config = dict(
    n_experts=80,
    d_shared_expert=256,
    moe_layers=[0, 2, 4, 6, 8, 10, 12],
    routed_scale=2.0,
    lr_router=0.000477,
    n_kv_head=2,
    head_dim=64,
    norm_place='pre',
    attn_scale=0.125,
    init_std_down=0.00532,
    beta1=0.9,
    beta2=0.95,
    grad_clip=0.5,
    schedule='wsd',
    steps=8918,
)
Below are experts of layer 10 (counted from 0) of a mixture-of-experts language model. Rows are named router (the router's row for the expert), gate (a neuron's input weights, with its number), up (a neuron's input weights, with its number), down (a neuron's output weights, with its number) and show model dimensions 0-255. Each number is 128 + 24 x the weight over its row's rms, rounded and kept within 0 to 255.
After each expert's rows: a language model's description of what the expert responds to; "raises" lists some tokens whose logits its average output raises strongly, later layers aside. This comes from a sample of Wikipedia text that the model never trained on.

# expert 51
router [133 110  94 132 111  68  99 106 105 142 114 153 125 111 135  84 119 123  98 117 104  89 139 120 111 154 126 118 144 149 129 127 143 102  93  90 116 178 138  86 132  92 134 129 151 172 115 141 114 143 131 109 146 170 109 164 108 127 166 135 127 154  72  74 114 139 131 117 130  85 153 113  79 120  87 146 109 101 152 121 160 145 115 159 136 116 127 158  98  75 138  65 147 160 133 146  99 143 128 114  94 147 119 150 162  78  83 115 140 117 128 131 144 136 118 148 126 128 136 136 123 127 119 134 103 117 138 116 100 143  95 110 127  80 123 143 146 129 140 139 114 131 105  85  97 103 142 132 108 140 149 128 124 143 181 141 140 130 110 115 101 101 160 141 126 133 119 145 126 128 101 153 192 155 152 159 126 147 162 184 117 109 140 133 140 145 144 109 134 102 129 124 183 166 115  97 113 164 134 142 145 161 131 140 166 111  74 137 145 115 121 112 121  92 144 136 137 122 121  79 140 109 138 147 157 135 133 121 178 108 122 141 133 135 134 163 126 144 158 143 148 123 182  80 109  85 101 137 131 157 147 108 101 164 107 111]
gate0 [148  93 124 118 137 104 138 138 106 112 143 153 134 136 160 119 150  97 135 103 110 151 114 141 117 138 133 145 197 123 137 113 165 139 101  86 131 145 141 117 120 125 137  91 185 125 149 149  88 126 141 113  94  87 135 136 121 122 111  83  75 107 184 132 134 128  99 132 144 137 125 126 109 123 123 147 138 113 156 116  69 140 150 113 136 135 112 109 166 105 129  84 126 165 159  78 133 141 136 133 118 158 102 101 119 101 135 162 152 101  98  85 165  68 150  95 119 138 154 118 118 145 150 139 110  85 121 129 117 139 168 103 129 136 152 121 115 184 148 136 158 134 130 108 100 114 160 120 182 120 131 126 144 146 108 184 156  94 117  90 117 130 122 150 115 119 193 127 180 102 108 165 117 160 142 145 139 167 118 114  99 146 151 136 143 169 125  56 116 129  91 171 156 146 118 124 114 125 157 121 153 129  88 152 143 162  94 127 125 153 119 155 128 144  96 152 113 123 131 101 124 133 109 100 125 160 131  98 132  95 115 131 133 102 153 134 155 131 142 127 120 117 180 118 145 148 170 135 145 134 120 119 141 102 128 134]
up0 [102 159 123  94 114 122 114 137 113 109 120  90 126 145 107 106 110 154 124 132 171 132 100 138 116 127  84 111 131 107 170 113 152 100 139 127 149 113 141  87 136 105 117  74 143 109 151  92  96 131 124 131  71 101 138 119 137 152 117 142 126 143  84 142 139 146  93 130 136 103 152 137 147  87 116 121 141 140 127  88  92 152 117 124 107 128 138 125  85 126 129 149 109 119 103 126 128 121 122 105  89 112 116 149 129 136 166 126 135 138 161 147 142 142 139 123 103 149 157 138 125 177  92 137 132 118 101 170 137 104 147 129 173  91  95  86 127 109 168 142 126 145 114 117 121 153 144 154 129  84 101 138 132 140 117  78  95 128 129 171 155 103  82  80  94 150 125 118  96 108 141 111 115 113 154 135 143 170 171 103 111  99 130 109 115 132 120 143  91 195 132 104 145 109 121 145 128 103  95 128  69 152 128 127 163 148 156 116  61 144 136 155 144 141 168 128 148 136 124 144 101 140 131 155  79 110 162 146 122 109 175 104 119 132 121 155 113 143  94 114  86 121 123 137 106 118 114  69  96 110 139 137  89 146 133  74]
down0 [142 147 121 102 151 137 115 162 121 103 126 142 135 104 104 127 119 122 125 114 138  87 151  86 123 118 137 122  87  92 117 102 128 124 130 160 104 121 130 141 131 153 137 132 152 121  43 142 159 148 165 117 151 118 160 112  72 128 166 138 142 154 142 153 162 120 132 120 118  79 169 141 130 138 150 116 117 135 122 110 176 110 107 136 119 104 142 130 107  78 158  94 107 121  93 123  98 126 103 130  82 118 131 168 106 131 159 178 144 175 137 165 134 130 160 184  93 137 131 117 128  89  98 116 108 110 178 192 142 120 134 140 138 185  85 164 155 109 155  92 174  97  80 147 130 144 125 136 143 125 155 143 117 142 107 144 147 129 109 121 110 160 131 132 117 156 117 137 146 130  97  84  87 139  96 148 114 168 122 138 134 116 130 138 144 125 138 102 110 119 127 131 142 120 137 143 126 117 149 154 109 111 187 121 157 118 125 125 169 119 117 111 119 102  88  69 131  93 170 130 130 136 155  97 135 138 112 112 114 120 134 123 111 123 141 117 142  69 114 158  90 156 135 133 130 153 116 109 139 156 104  97 131  84 131 135]
Description: Word-internal syllables, mostly al, el, il or ul before a suffix in learned words, such as gene-al-ogy, Som-al-i, or-al, max-im-um.
raises: "ic", "ine", "ity"

# expert 11
router [ 97 146  95 159 112  99  88 125 128 127 128 150 140 103 127  81 133 133 101  93  87 137 139  81 106 146 132 156 132 127 106 142 141  99 116 118 142 191 149 126 140 142 145 131 141 165 107 135 119 138  95  81 141 131 151 135 147 168 141 139 160 133 106  88 134 116 152 110 138 109 140 135 101 170 103 127 131  81 144  98 138 147 119 144 140 124 171 129 138  85 112  86 137 136  83 150 135 118 150  67 126 151 102 165 169  76  96 123 157 140 143 134 164 105  88 112 132 126 173 121 108 146 141 102  76 116 126 145 121 115 109  95 140 119 120  82 168 137 166 110 136 134 107  98 127 112 122 113 137 121 161 144 131  95 135 161 163 103 148 147 126 111  99 140 149  90 120 154 137 118  85 148 165 132 125 161 134 129 175 140  95 153 157 106 184 164 125 122 140  99  81 103 142 102 101 135 131 119 135 107 183 157 121 166 112 142  86 126 151 107 115  92 135 117 121 128 126 147 122  88 141 123 106 127 155 164 153 141 100 128 126 144 150 139 125 121 126 113 125 123 149  72 152  79 128  86 142 103 112 121  98 149 133 142 136 150]
gate0 [107 154 138 144  92 134 113 100 181 126 171 128 135 131 100  97 170 132 136 167 123 139  65 102 144 131 128 190 146 128 147 130 158 153 123 161 125 143 171 182 184 140 166 131 154  90  99 120 115 142 142 119  98 158 128 116 114 128 140 131 104 181 151 155 152 109 144 162  99 129 135 165 162 116 107 125 125 114 126 151 135 115 111 124 120 146 151 107 122 124  92 166  96 168 140 110 107 149 165 129 140 118 123 144 111  97 109 110 156 144 131 111 170 138 134 126 143 122 110  85 141 123 139  93 144 128 155  89 135 106  89 111 166 113 120 143 103  91 142 121 150 141 153 143 112 140 150  78 147  91 134 134 127 120 106 168  96 138 117 125 128 130 115 143 145 121 123 176 120  90 105 134 143 133 124 136 131 147 121 127 118 142 134 129 140 129 108 127 113 131 136 114 125 158 117 149  93 111 169  81 112 134  80 142  63 118 118 119 117 102  79 172 156 147 126 130 175 126 128 114 120 149 120  81 112 132 113 158 132 105  94  97 113 141 106 116 103 107 132 132 135 179 112 108 117 152 174  57 126 103 119 147 106 182 126 142]
up0 [111 109 155 168 115 183 157 114 128 131 148 122  90 133 114 155 168 184 119 143 139 128  92 108 116 116  77 134 139 155 178 126 151 140 158 137 111 151 113 110 147 118 148 123 130  98 105 144 136 134 157 123 132 140 116 158 133 142 140 167 151 151 190 114 147 120 150 145 125 121 157 148 125 150 145 105 115 140 146 186  98 122 120  92 154 140 139 131 128 130 118 150  97 158 145 142 113 144 149 107 167 150  83  88 134  87 110 108 158 130 131 123 127 101 112 153 170 145  94  64 116 125 120 141 118 108 126 135 124 159 107 117 171 134 113 148 106 121 142 156 159 103 195 143  69 135  97 128 160 142 158 114 127 140 147 140 100 107 126 115 105 113 122 105 113 137 127 160 102  62 131 112 108 149 134 116 134  94 156 164 129 125 126 151 131 141 101 173 169 157 118 128 116 165 137 158 125 171 116 135 145 133 133 142  88 104 103 144 150 125 143 143 149 143 130 151 183 164 123 148 140 142 110 120 114 100  85 136 175 134  97 141 128 182 101  76 114 138 149 118 117 136 138 121 132 132 109  95 123 116 102 146 130 169 151 166]
down0 [ 93 112 125  94 105 156 157 128 135 117 142 112 128 137 169 120 139 179 172 147 178 148 104 142 157 117 104 132  71  84 133 133 118 116 100 118 152 111 101 102 148 137 147 105 106 135 108  94 130 158 119 164 129 109 111 128 173 108 134 124 134 166 141 152 147 123 121 150 141 179 173 101 101 128 134 152 127 130 106 103 140 131 115 121 139 169 130 169 104 159 151 109  97 178 134 133  85 160 193 123 126 123 135 119 131 148 115 110 142 148 127  60 157 164 135 126 126 134 137 109 140 101 112 138  90 117 149  78 148 119 174  99  98 132 106 149 140 160 137 113 156  81  92 141 140 121 128  85  94  71 129 127 117 134 132 107 135 178 163 146 134 128 139 170 120 143 146  98  99 113 135 105 151 129 121 156  99  97 128  90 147 157 124 147  96 101 135  90 140 125 157  86 131 162 158 165  82 127  78 155 118  98 143 110 114 149 125 188 109 151 126 128 106 127 130 146 131 135 143 110 119 159 106 142 125  95 105 125 153 102 113 119 142 114 123 127 124 106 123 149 107 110  83 145 139  90 127 132 133 144 155 142 131 108 102 132]
Description: Middle pieces like art, ut, ab, ent in French or Spanish names and phrases (l'art, Eliz-ab-eth, lie-ut-enant), plus table pipe separators.
raises: "ory", "uary", "os", "ories", "ica", "ms"

# expert 62
router [120 117  75 125 113 148  85 143  82 137  78 113 161 112 138 107  94 122  98  80  90 103 146 108 135 164 149 104 121 129 116 133 157 108 140 107 112 123 153 105 138 149 144 138 143 159 137 149 125 164  86  77 126 135 106 150  85 108 155 143 135 145  89  88 133 109 124 121 119 135 160 119 122 181 116 143 154  69 126  90 154 106 139 140 123 114 140 127 127  82 145  94 143 148 125 146  84 156 156  98 114 150 133 130 138 124  54  93 138 168 127  98 126  90 142 153 148 135 171  90 102 145 134 152 100 125 142 122  95 114 129 123 137 145 125 141 154 137 160 162 167 137 107  91 129 135 133  79 110  97 165 133 121  98 121 166 133 133 165 117 137 116 149  90 126 107  92 148 132 118 125 163 148 117 160 132 172 159 131 125 148 112 150 162 143 129 118 102 113 116 104 120 158 144 153 138 107 110 130 118 143 147 131 151 140 123  89 115 140 100 122 112 105 124 133 168 113 168 118 136 139 107 151 149 113 136 122  67 128 124  90 165 101 102 124 129  91  91 140 139 158 100 148 117 173 123  98 109 142 105 122 179 161 134 115 132]
gate1 [ 94 121 125 123 125 163 118  87 143 145 169 117 111 109 119 112 123 171 123 133 131 112  86  78 115 154 137 187  82 103 159 102 158 141 104 102 105 150 167 101 123  99 134 122 141 172 126 161 133 195 150 129 146 121 105 156 103 136 100 115 103 125 115  79 121 117  93 137 122 136 131 134 160 140 137 101 156 155 146  96 124 121 100 120 104 119 160 149 130  96 135 119 114 134 132 121 128 117 172 105 151 180 102 135  99 136 131 128 127 162 153 151  93  89 159 135 132 159 154 105 150 143 163 151 120 104 134 122 170 146 154 134 116 147  99 174 140 117 141 123 108 164 133 105 136 178 119 159  96 129 156 147  93  81 122 119 161 104 160 113  95 121 131 167 121 125 120 122 135 159 142 102 152 103 105 162 131 158 110 108 115 118 151 136  91 147 141 154 141 153  95 128 103 109 183 141 131 149 113 116 119 138 137 148 135 146 136 144  83  96  88  97 151 127 135 150 120 124 165 150 112 143 118  92  91 147 126 105 165 161 114 141 176 124 115 105  88 104 141 113 133 166 165 118 143 109 137 112 117 100 112 145  94 173 131  86]
up1 [122 155  61 130 140 105 185 109 115  92 112 120 132 109 108 115 143 135 155 104 144  99  78 102  88 149 107 129 127  84 132 127 116 142  92 120 109 127 156 108 118 154 187 144 145 133 169 110 123 155 126 142 114 114  85 139 133  96 106 133 117 103 143 158 136 128 132 134 146 133 170 111 125 115 119  89 124 170 130 137 148  84 154 133 143 106 119 114 185  95 180 177 156 151  74 134 118 147 159 124 169 140 118  96 119 138 107 159 130 103 134 168 181 119 134  93 109 109 136 150 108 141 131 120 132 115 137 110  74 121 120 102 141 133 102  98 162 126 148 120 143 119 162 145 126 130 152 141 141 177 123 151 107  96 103 118  96 159 145 111 100 109 131 152 135 108 151 169 126 109  83 166 159 130 127 158 128 138 140 129 145 121 121 115 139 119 107 159 103 125 128 135  91 129 177 148 115 141 121 155 148 124 105 149 110 106 133  95 160 110  98 156 172 175 115 118 130 143 166 166 176  88 123 102 131 115 110 145 107 125 140 112 155 111 117 158  96 109 139 104 158 128 143 147 125 127 146  86 150  83  90 127 123  97 133 156]
down1 [180 155 132 112 110 156 114  99 113 154 152 130 130 152 127  91 146 102 133 158 133 134 120 147 111 175 110 164  92  93 124 109 143 127 142  90 139 131 174 132 115 126  86 129 123 142 112 198 123  90 107 120  90 115 110 138 141 133 116 121 100 157 104  95 114 124 129 118 154  98 132 150  97 101 110 145 159 135 136  95  88  72  77 149  96 133 145 117 123  90 117 123 129 151  99 115 140 168 158 126 169  85 156 114 125 158 142 137 126  85 134 136 106 163 180 123 128 125 144  84 128 143 119 142 126 145 159 161 113 144 138 150 120 122  92 125 131 123  99 154  95 134 135 121 134 109  84 178 117 130 150 163 124 155 116  97 138 159 102 102 150 130 119 134 170 100 131  97  90 149 197 124 107 111 136 115 153  86 120 116 143  76 102 149 148 146 110 145 169  89 172 131 147 117 108 151 120 130 157 117 126 124 127 136 131 121  93 127 123 150 140 101 191 110 126 148 150 134 153 142 134 139 115 117  95 104 135 159 149 131 140 117 109 109 160 111 101 117 130 167  88 127 164  69 145 138 128 122 112 153 112 156 151 102 126 117]
Description: Pieces of given names and name-like words, such as Will in Williams, Tom, Robert, Ann, and the lowercase word ill.
raises: "ty", "ie", "r", "ack", "ize", "ax"

# expert 22
router [127 111 136 131 106 120  61 149 110 147 120 154 122  63 144 106 102 102  52 164 106 144 155  98 145 133 155 113 111 151 138 129 133 122 137 110 102 160 133 114 144 103 153 113 158 152 106 150 146 123 115  94 179 141 142 148 142 151 114 145 118 119 133  74 142 112 149 120 120  99 146 140 142 146 108 167 114  93 127 127 153 149 157 152 136 135 134 177  83 101 128  96 134 109 104 144 117 149 126 122 121 118 112 127 151 100  99  96 143 128 147 121 167 116 134 132 190 116 169 118 124 137 126 106 103  99 152 122  73 123 123 123 113 123  98 159 150  91 109 172 150 117 111 107  95 113 131 110 142 118 188 138 115 100 140 131 151 138 125 119  97 103 138  92 156 128 127 104 164  98 108 114 169 146 141 139 130 129 146 143 107  90 123  88 142 160 126  99 149 106 105 101 199 150 127 138 134 142 170 108 160 141 146 153 165 137  95 114 132 107 106  92 120  93 159 143 120 161 117  85 110 117 132 141 134 115 162 132 108 133 118 151 131 161 147 163 131 117 100 116 161  70 151 102 123  84 132  98 128  89 117 139 145 141 109 152]
gate0 [131 148 106 129 156 145  70 173 147 119 120 167  78  99 155 114 177 137 145 137  77 101 119 128 105 139 109 169 156 130 110 106 161 123 145 143 123 151 102 160 106 147 176 132 127 130 147 106  98 179  85 172 108 120 127 127 147 122 149  83 109 165 161 166 119 101 175 151 113 125 158 137  96 123 136 142 121 116 100 119 111  91 104 129 118 133 175 114 174 124 110  99 129 110 104 136 176 140 110 135 146 163 136 142 143 116 144 168  81 124  69 129 131 100 108 126 136 145 124 105 121 147 124 125 113 147 103 128 114 116 102  77 121 114 134 110 120 105 145 118 152 122  93  98 153 114 123  88 143 174 106 155 148 110 120 137 156 135 151 141 148 124 127 130 130 104 152 128 116 124 137 102 139 144 150 109 102 138 115 172 123 178  98 119 165  94 150 134 110 159 139  94 129 150 165 165 128 127 147 154 120 105 144 136 147 133 161  87 143 180 112 127 135 143 137 116  75 133 106 112 139 112 123 128 125 143 125 120  90 133 131  82 153  98 133 139 131 160 125 134 152 130 171 101 169 106 143 101 142 185 163 143 100 122  97 147]
up0 [181 150 161 143 150 140 121 142 152 127  88 165 120 132  96 121 131 131  95 129 125 134 116 115 119 147 151  88 122 123 120 132 130 173 173 120 156 174 101 133 110  80 148 125  80 104 132 112 128 142 127 154 161 112 118 135 149 157 128  95 146 107 125 142 101  81 130 122  81 105 114 133 125 159 128 150 123 128 113 172 157 113 142 105 101 106  95 142 120 125 104 112 169 115 111 142 137 141 114 106 114 147 103 202 149 105 118 123 118 147 156 141 138 134 112 104 173  80 106 116 109 128 166 136 139 161 114 119 109 122 148  85 148 138 117 156 154  95 121 156  93  96 119 137 143 126  86 105  94 104 163 113 112 115  98 122 124 114 136 117 120 124 130 136 142  95 109 113 116 125 132 102 102 140 134 147 171 135 160 156 125 130 100  89 157  89 158 142 122 151 166 117 153 179 135 160 159 158 166  98 122 106 147 115 129 160 105 116 150 136 128 144 205 114 118  93 141 106 109  97 169 117 135 115 134 133 100 103 137 164 133  61 107 117 127 131  92 155 104 135 126 140 124  82 120 142 101 104 122 167 127 132  90 105 186 141]
down0 [128 119 165 123 124 135 122 149 123 168 165 161 101  86 142 135 131 158 127 113  95 149  92 158 131 153 107 166 126 136 129 174 158 147 152 136 143 109 161 105  94 163 125  85 122 151 178 166 124 135 166 101  67 106 130 137  99 126 105 140  68 140 105 122  95 107 134 148 122 150 117 104 127 149 149 141 157 128 140 152 143 104 149 154 138 179 136 132 147 126 137 145 137 159 154  96 141  48 179 162 109 104 118 119 132 134 139  91 133 138 140 118  88 142 153 123 137 134 131 181 109 122 154 127  88 132 111 133 100 149 106 131 122 116 150 122 100 166 152 116 104 161 152 131  92 133 134 104 113  97 106 112 142 144 156 143 147 144 151 128 138 152 128  88 122 135 153 157 146 127 110 110 123  77 155  92 109  94 166 115 161 136 133 176 103 142 119 107 164 136 132 131 124 177 131 112 133 122 138  85 114 127 110 124 164 119 126 138 104 138 184 106 125 136 112 171 142  89 135 184 171 148 173 144 157 145 131 177 146 125 129 133 124 148 117 122 134 135 112 110 121 107 118 142 117 131 124 129 147 161 140 171 149 127 173 111]
Description: Inner letters of Slavic, Hungarian, Indian and other non-English names, often with diacritics, such as Nadezh-d-a, Balá-z-s, Križan, -ić.
raises: "line", "uary", "ist"

# expert 4
router [110 147 143 168 118 131  51 108  93 142 135 178 151 124 157 104 132 110  70  88 116 140 173  88 112 187 186  96 109 144  94 132 139 121 124  95  84 150 127 125 134  79 149 132 116 141 127 131 104 129 107 111 162 139 119 139 113 171 115 141 113 130 104  91 119  96 139 114 124 122 118 121 168 133  76 119 121 102 144 117 130 104 134 141 135 120 117 146  94 119 131 135 133 180 118 171 147 155 127 121 111 170 125 159 137 109  97  83 151 177 146 130 138 128 107 144 163 141 173 120 121 166 136 119 115 113 156 126  90 125 109 153 158 117 109 138 150 131 154 159 124 156 142  80 103 147 109 100 127 142 166 125 107 104 130 138 159 129 136 124 114 103 146 114 165 101  88 150 158 117 116 146 151 159 167 138 124 167 123 123 139 122 157 105 149 136 151 101 134  89 136 136 160 160 140 116 112 114 166 106 147 138 150 163 142 145  99 130 119 113 130  93 131  98 149 152 165 170 138 113 145 125 125 160 109 125 164 106 128 128 116 129  74  99 163 132 109 135 101 122 156 111 157 103 156 108 104  82 118 119 111 177 119 142 154 135]
gate0 [131 132 126 141 118 157  75 112 115 104 137 185 109 183 151 110 111 113 133 128 125 138 125 124  74 112 114 127 136 144  83 114 148 113 118 128 139 168 119 129 105 132 113 144  99 131 155 132 129  96 157 134 149  84 124 147 144 158 100 130 157 127 146 129 132 126 131 171  92 145 142 122 154 144 103 143  92 117 127 115 113 103 124 164 105 100 155 158 163 135 130  94 111 151 148  95 175  85 110 100 115 166 101 105  88 110 188 153 109 141  90 124 134 142 106 119 152 146 130 141 145 116 164 147  91 128 146 129 139 124 170 153 147 155 159 126 131 157 117 116 130 131 158 128 138 162  91 125 148 147 134 153 138 102 156 118 121  96 174 138  85 137 123 110 149 127 158 134 134 127 140 156 106  91 146 138 132 104  85 104 107 145 125  86 149 133  98 128 106 125 149 120 164 137 151 101 174 114 153 142 172 151 150 216 113 125 124 135 128  95 132 157 118 119 127  99 125 164  93 131 133 104 113 127 118 124 178 137 129 149 162 140 136 125 181 152 129 134 176 145 131 108 116  98 112 134 125 124  88 125 150 145 121 217 155 129]
up0 [133 121 119  77 133 131 142 120 140 147 125 103 162  91  84 129 116 148 100 131 122 136 103 110 130 108 135 108 136 134 178 137 109 162 163 142 147 114  82 127 151 115 105 160 145 147 161 123 134 133 184  83 119 135  96  79  82 142 127 163 147 142 151 165 133  89 146 104 145  94  90 125 126  99 155 144 137 158 182 202 143 137 139 157 116 129 147 104  84 147 134 133 149  77 174 161 144 137 138 110 109  88 126 134 124 111 138 138 118  95 116 137 113 160 163 172 172 116 128 103 125 127 129 140 157 147 129 151 130 104  82 155 112 117 125  91 112 149 165 127 126  89 107 121 110 133 133 134 137 159 168 142 147 184  71 149 176 135 137 144 131 133 161  94 166 160 109 127 174 101  90 145 119 154 130 122 124 174 145 123 120 101 117 189 123 138 140 159 154 114 125 138 126 141 114 111 130 129 111 125 142 151 130 108 120 126  92 108 101 135 119 144 155  84 161 133  83  87 130 110 118 161 146 137 126 141  93 135 121 123  86 109 164 119 107 109 127 144 122 123 142 116 106 124 135 127 140 146 106 137 163 113 104 109 142 131]
down0 [152 121 123  99 140 121 114 101  77 146 109  93 120 206 131 132 149 123 130  85 105 135 164 118 161 144  80 125 149 137  91 109 152  83  87 155 113 107 141 156 112 171  93 187 126 136 126 135  94 130 144 132 132 146 169 139 167 145 161 173 147 178 149 105 162 125 145 135 127 118  92 190 127 169 160 141 134 117 117 126  74 115 162 147 117 131  98 108 153 109 115 166 112 159 176 120 113 161 139 143 176 131 125  99 126  75  75 138 106 118 150 141 134 106 131 143 134 132 145 113 130 128 128 104  80  78 140 112 121  95 139  86 122 122 124 125 100 115 113 159 130 136 129 138 166 139 122 102 124 123 122 127 122  91 165 104 121 117  89  95 129 117 128 100 162 179 157 135  98 181 157 144 125 175 146 148 110 109 110 122 138 112  88 101 138 103 121 128 152 144 111 106 100 139 172 133 166 117  93 149 141 121 102 139 144 106 107 128 150 130 138 102 150 115 136 119 136 130 116 123 107 136 145 117 108 146 156 135 153 110 143 129 116 128 122 158  95 131 138 109 114 148 148 125 135 122 117 127 119 171  81 158 133 146 114 127]
Description: Capital letters and first pieces starting proper names, mostly surnames and place names in lists and tables, such as Br(ush), H(ickman), G(rant).
raises: "out", " period", " history", "road"

# expert 34
router [118 104 144 111 119 120  63 174 122 153 134 166 122  97  97 111 127 128 131 109 111 112 140 136  96 125 145 125 116 144 102 135  89  72 133  95 138 150 140 111 119 115 157 157  97 134 118 137 104 131  89 105 166 140  88 153 100 183 126 178 118 160 116  95 138 118 110 129 121 132 156 109 138 143 116 155 144 110 158 133 176 169 177 106 130 120 126 145  85 111 116 101 147 136 114 137 147 166 108 124  98 140  85 116 136  88 110 108  99 147 149 160 153 106  75 139 168 124 159  89 129 135  82 124 103  69 179 148 146 121  85  71  89  86 130 117 133  89 120 143 158 105 151 104 119 128 141 114 145 170 153 113 130 116 160 139 140 107 151 149 152 113 118 104 144 150 140 133 177  97 147 166 147 128 153 136 138 175 131 168 170 115 113  94 139 132 135 122 129  87 120 129 129 159 125  85 146 119 143 103 126 161 146 141 110 125 142 129 133 122 111 104 105  72 114 122 143 121 123 113 131 115 124 141 139  99 132  90  94  89 129 154 100 113 122 135 129 140 129 146 145  90 158 132 154 135 119  98 139 109 102 140 143 154 142 123]
gate0 [145 166  96 141 150 121 129 119 102 150 161 153  91 141 115 119 190 141 131 120 132 119 144 123 152 126 124 155 111 138 115 124 132 134 133  90 167 140 108 132 106 108 116  97 109 117 106 157 131 181  94 117 156 113 140 185 135 143 118 157  99 118 151 128 109 153 124  83 123 125 120  80 147 131 144 136  94 100 159 122  87  97 100 117  91 116 111 141 107 146 100 145 141 108 156 135 140 175  74  91 101 122 129 118 158  75 133 143 141 117 187 155 132 140 115 165 132 100 138 128 148 161 179  85 102 103 148 128 132 136 115  79 106 165 124  85  94 130 135 156  79 110 159 100 157 121 129 122 174 127 120 102 130 119 142 157 160 113 167 127 150 163 112 119 143 142 119  97 144 104 134 155  93  90 137 108 132 142 125 176 149 127 123 148 153 135 118 108 114 110 118  91 152 147 149 109 155 101  83 135 112 113 128 134 118 144 123 100  82 121 179  97 108  94 109  90 134 114 142 139 105  90 141 113 123 134 126 126 159 138 140 155 115 141 159 154 133 146 106 141 126 103 108 124 142 136 178  97 163 143 110 160  70 134 141 111]
up0 [134 172 150  93  96  91 110 125 158 142  98 122 155 167 147 156 104 113 164 130  82 122 102 144  78 150 104 133 129 153 105 130 125 123 146 112 120 100  95 118 141 166 128 148 128 107  88 168 139 127 131 148 120  98 153 171  94 176 161 142 134 122 125 146  91 104 141 162 135 122 103 175 119 157 134 151 159 163 115 153 112 154 100 144 179 146 118 162 134 136 167  98 131 122 138  92 123 149 121  93 122 147 131 102 108 121 126 126 166 117 129 142 136 130 114 114 133 119 122  95 125  67  97 178 150 113 138 104  93 146 125 110 164 111 142 192 162 125  99 167 106 151 123 118 117 103 102  82 156 142 164 130 151 120  91 110 145 106 129 112 114 125 132  88  99 142 119 106 135 118 173 120 149 157 123 111  96 156 133 117  91 132 114 148 100 128  80 148 128 131  96 127 172 170 124 160 115 171 140 104 112 172 106 107 132 111 116 117 120 177 127 102 136 109 166 129 174 115 113 138 139 133 130 169 151  98 102 130 118 127 165 160 140 131 150 166 111 122 113 147 122 156 125 141 107 152 122  83 120 134 117 141 138 131 139 173]
down0 [ 94  89 138 167 153 115 146 150 114  96 127 134 138  94 179 170 133 139 111 145 147 120 146  90 160 137 132 166 109 154 100 141 105 123 158 107  96 111 107 113 108 121 112  82 127 126 146 129  94 155 139 154 107 162 113 123 170 122 138 143 160 142  71 125 124  96 123 126 123 120 133 139 158 150 113 143 107 118 104 133 156  88  81 128 121 105 129  93  89 154 105  95 165 108 119 211 116 130 142 121  66 109 126 139 134 115 163 140 120 166 142 131 121 159 121 159 105  67 119 125 110 137 157 111 152 179 126  90 131 117  96 118 136 108 100 150 129 148 129 108  99 113 120 157 147  93 140 126 123 143 105 107 107 109 163  99 177 156 135 123 162 140 116 127 116 131 152 148 147 109 149  79 155 107 159 129  99 146 126 132 110 132 161 129 146 122 146 155 149  90 107 175 111 102 151 143 141 146 133 128 130 122 133 119 132 127 105  93 120 120 139 120 147  81 105 116 115 105 137 194 129 131 168 150 174 142  97 134 147 119  95 136  98 124  98 139 160 153 148 108 113 140 127 121 125 117 169 129 125 102 153 173  83  92 106 115]
Description: Pieces inside English place and institution names like University of, London, Royal, Brom-w-ich, -ford, plus le/he syllables such as ath-le-te.
raises: "ited", "ran", "ren"